From a checkpoint of a small mixture-of-experts model trained on Wikipedia: 115M parameters.
Below are experts of layer 4 (counted from 0) of a mixture-of-experts language model. Rows are named router (the router's row for the expert), gate (a neuron's input weights, with its number), up (a neuron's input weights, with its number) and show model dimensions 128-255. Each number is 128 + 24 x the weight over its row's rms, rounded and kept within 0 to 255. Numbers have three digits each.
After each expert's rows: a language model's description of what the expert responds to. This comes from a sample of Wikipedia text that the model never trained on.

# expert 11
router:127123145113143149157143121079147167140145143117125123129149154123171119163161115127112123125110127125113169150133132112142074127140119151143111166153142145121134122121156150115111130110170120138111150149159116162159149116127092091064140133133116118159115119104152168120138198102124187147141135087115133143139136139140121130116136124158095114096117118091153133114121136155116125109115
gate0:153140121170163109127150154134145146102122130076190126096143145120090106138080123092147144153166144099134086097116077133129182147121153104119076058136110149110107159095138130165106178130148165106113083183120136183107139124124131151097146167143147082130101109137105145170140122161129165079087112132174105121127110132089156111121130114110118119119126098109164162127114150128112141120133
up0:113127127142131120131104173126152141130160123138191105100150104122094123134121093081130099140171148130112119098151115133090174148100158091138105119083085126100100180108111133175126149166137157116124130149102124151128137167115098138064119148145196105138113153131139122154144136153098168104082152131158099110120117151134124107129101093154124144113165103114103107091158161115119118178101
What it handles: Opening brackets, word-internal pieces. Opening parentheses before units or clarifications, like acres (89.92, and consonant fragments inside words or names, such as sus-p-icious, distur-b-ed.

# expert 6
router:127130105107166092139169135136120120139104136147118092124161108157111145115114118116116103098078086137119162098103131146113139155135125122144172164130123178122140084135102126088144145126130146123137139136199145143124145125121166113123129155151136138103099122135150153108136116142141157129123157100158090119125107124120117105129139126098089105128097114112127166069122100140143093134117
gate0:118130106162103135137116114162134107144103149158117137136143108104139134121152150086157127122139122172118120117146120123154119122136141178122142158150134176112134143136112078108146134109108162180113147161139093134133107121151114101131076134109124149131078133161090087169130150130152145156151145118110154129162120103150108103137131143106130115153172110134098146181113150124120135167127
up0:116145082153115139119123142152140122138134160176109100182149143131161124098118143100170145130174131134133143131112123150120159111098106139118134124158120184091120143122109157132156141117156145121147146122129130128154129113141072130152147082150133139091122138192114113158097136149129144160175094121092149143100145097088125087143174153129142135129177108145099121134127122147094115155157
What it handles: Name fragments, inner digits. Middle pieces of foreign personal and place names (Pat-i-ence, Bresh-na, Tit-mus) and inner digits of years like 1948, 2019.

# expert 3
router:091138125134101101140117121143146094101101130124052155148116127129180155167118129112154113111127088110166096137091155122135086172118120090137098150121127116109168070131121135175148122129163122111139086117103153117173104112123130108119173134111126166115114083080156145097140115120155137136065133106129117122168158115096108098140135103094137092133142120117168160107116130121135121169111
gate0:155154105156125104099098130098124099169160109132119117164099132086113134144153127141158130139135112115097144143120090161122087153171111145141149109089139110115160130111134124145124125135146120123107146133145053141169123174158117144133101123146156143115082164124168115115098108134118115073147067137114112086134143112144160086143111125088142113104101144154117111108132102141111126140130
up0:115131140096143112139150110112122100156139127135110066138073136115093100099188106167121181166127101124132117120144086130152107142160135117107122129062118095149142122172148121136093146118138109125154133161136103139157084146127110138136091118125130139115083169145180115098108141125111118104160106136103114109132161111153138107156082131106194146093121149132149102128134136160087115100121
What it handles: Plural endings, commas. Plural suffix pieces like s, ers, ions, ities, ations ending nouns (students, arrangements), and commas closing a phrase mid-sentence.

# expert 30
router:160147092133104135140141123115171121160130123124090150123165129147121171147151140085099078124116111122097188138135146137155121111097131111136137115126145135063144128138104145122123160106146091147122124162167145143143147143131143098066123117121119142109135144121158134144190164109118119161131169139077125142173143098116103125114164120125124135119124101149144174110105115123157124151128
gate0:107133119151107150131109169159146161159083134122109113159091124168185166116173133099130139110133123109115143138148145129137119158113131093126134124112122118155130110114093145122156107141124139160123127136136088168113137112114149135137120158135165136160098098125091157082119126126172121096120147140086149119106117127157109099146083129121143112121100128086085115131175147155117145156161
up0:097097075137099175147084156170098132148043135086122107137125142105127161124164105111128121150103139103115152128135145152102097105109132129131133155083135140130134115126114182092138148136153137113152147117147098122094118125097121172102120130138153084135121088103147107119182128126158118089133129128120120144111117118125113095124144099135143122117110157093097166112136113158110119148106
What it handles: Apostrophes, short syllables. Apostrophes in possessives and short two-letter syllables inside names (Cal-ho-un, To-to-ko, Au-burn), plus after, before, up.

# expert 27
router:131154132175133142135131108134135126134128134178125132121159140111137134134110132085094131123158094111134130155158135167142120150120131175123166121143145108103107132140174152104142167117115102109094134109149125194187121130123155155147139178109128151095119130089144140097129136130135126095106109141142138134155145126097143124114147123128143121152142102119130164115070152106144053101130
gate0:141126112104147176116143140114103111119162143139151119128106133088143144111128098082100155111107112110133117173114138133111125113143143112168128129071118086181135163167133125087105130148090146090150135118102148136092135142113148089069185146155131150142120169140120095087156126142152093121148103123081123121146079131131128111138101097153129145147107112150161209138128144134135173148125
up0:128129097101132131127132120123094067109136107111145186145075140123171136118112119152100176114121098139138059129100130163137165114100114124182114127094064107165136139141116161101134139138119133109176115089138106097120127111126146080099171127152111124104149165090110106093148153158151094119114102170137150084125105138150121110133117101124057160102094117147155130125087077160113144113076
What it handles: Foreign name endings, to. Endings of Slavic, Spanish and Latin names (Católic-a, Reprezentac-ja, -ić, -ova, -idae), plus the words to and would.

# expert 13
router:118124075099117135121150146086132111104071143097126105103117149082155155135095149111177151114104085086117171137101130128122093149132120106121137143121128150139125145096120148126116179128120149169115152112164133118147148125149120080079121155151114136101145134100176141107106167121131096165130133151139158127120155152102123093112163118093121114110089078095101106124130093117127096108107
gate0:164099151107084103113125126130119138139155178139103124111109119125135104103120138113134170139124174130180135144146106181115127148128107122145117119158182112134154136113158115161148120153139171151131133103157165146111105180126112105110123094154128109128122135106153098189107139124153122125169130127112111107097181154141139112104113124119163149107103075134132131107122146134151107110143
up0:123115133131090116161105137085071133169163184133132113101119142114134124116127138152134163099119112094152136131110145153133165127089133117127158117111199104108131145111136120145146102122171134143137101140124141123135130160148120159082122099112102119124130072159150184156094127071136120133098099142146154108122154164133136115074169115125159123115157131128145112131117162169097138132164
What it handles: Field nouns, units, articles. Nouns naming infobox fields (Mission type, Attack type, capacity), units and symbols like km, $, °, ′, and a, no.

# expert 9
router:153176124133155154116145141112153148118144110164118114076154144145129125192112133102147112130138098139170147127071158154134128111150168141098180167142121153136126118130153152141138155111193117114140149146144135173219158128117131108144150122118126159073155167126110116105125111115169120102072137147161130139134144170144111131100125129108076096157142170130124121130106110111155111130083
gate0:101166117120160141111097143151136107096084114162183123110095105092115094145108120166147131140127137138150072176126096140204147132141106153133134167159132142143143108083137106105165156101105120131134102134128112107110116093127095083184128153108134115141095116099107126117144147109140157119124147094101130143169131167136118180094091135090121139098127130105103105109104152147126109122127
up0:094107135120144133072138141115095109105110136127128111122128125098125129168119082121107111096147141144133065159183162111131104097121075158165126150136140155153146109129113136147161085120145185156133139151155106133091109083122126108105134166069096069142094112138124138086134134138134140132179125108167139118142088133135107152160146157134130190114169080145115111111130139113113157127148
What it handles: Name endings, for. Final pieces of surnames and place names (Earn-hard-t, Ous-man-e, Skopin-sky), common first names like George, John, military units, and the word for.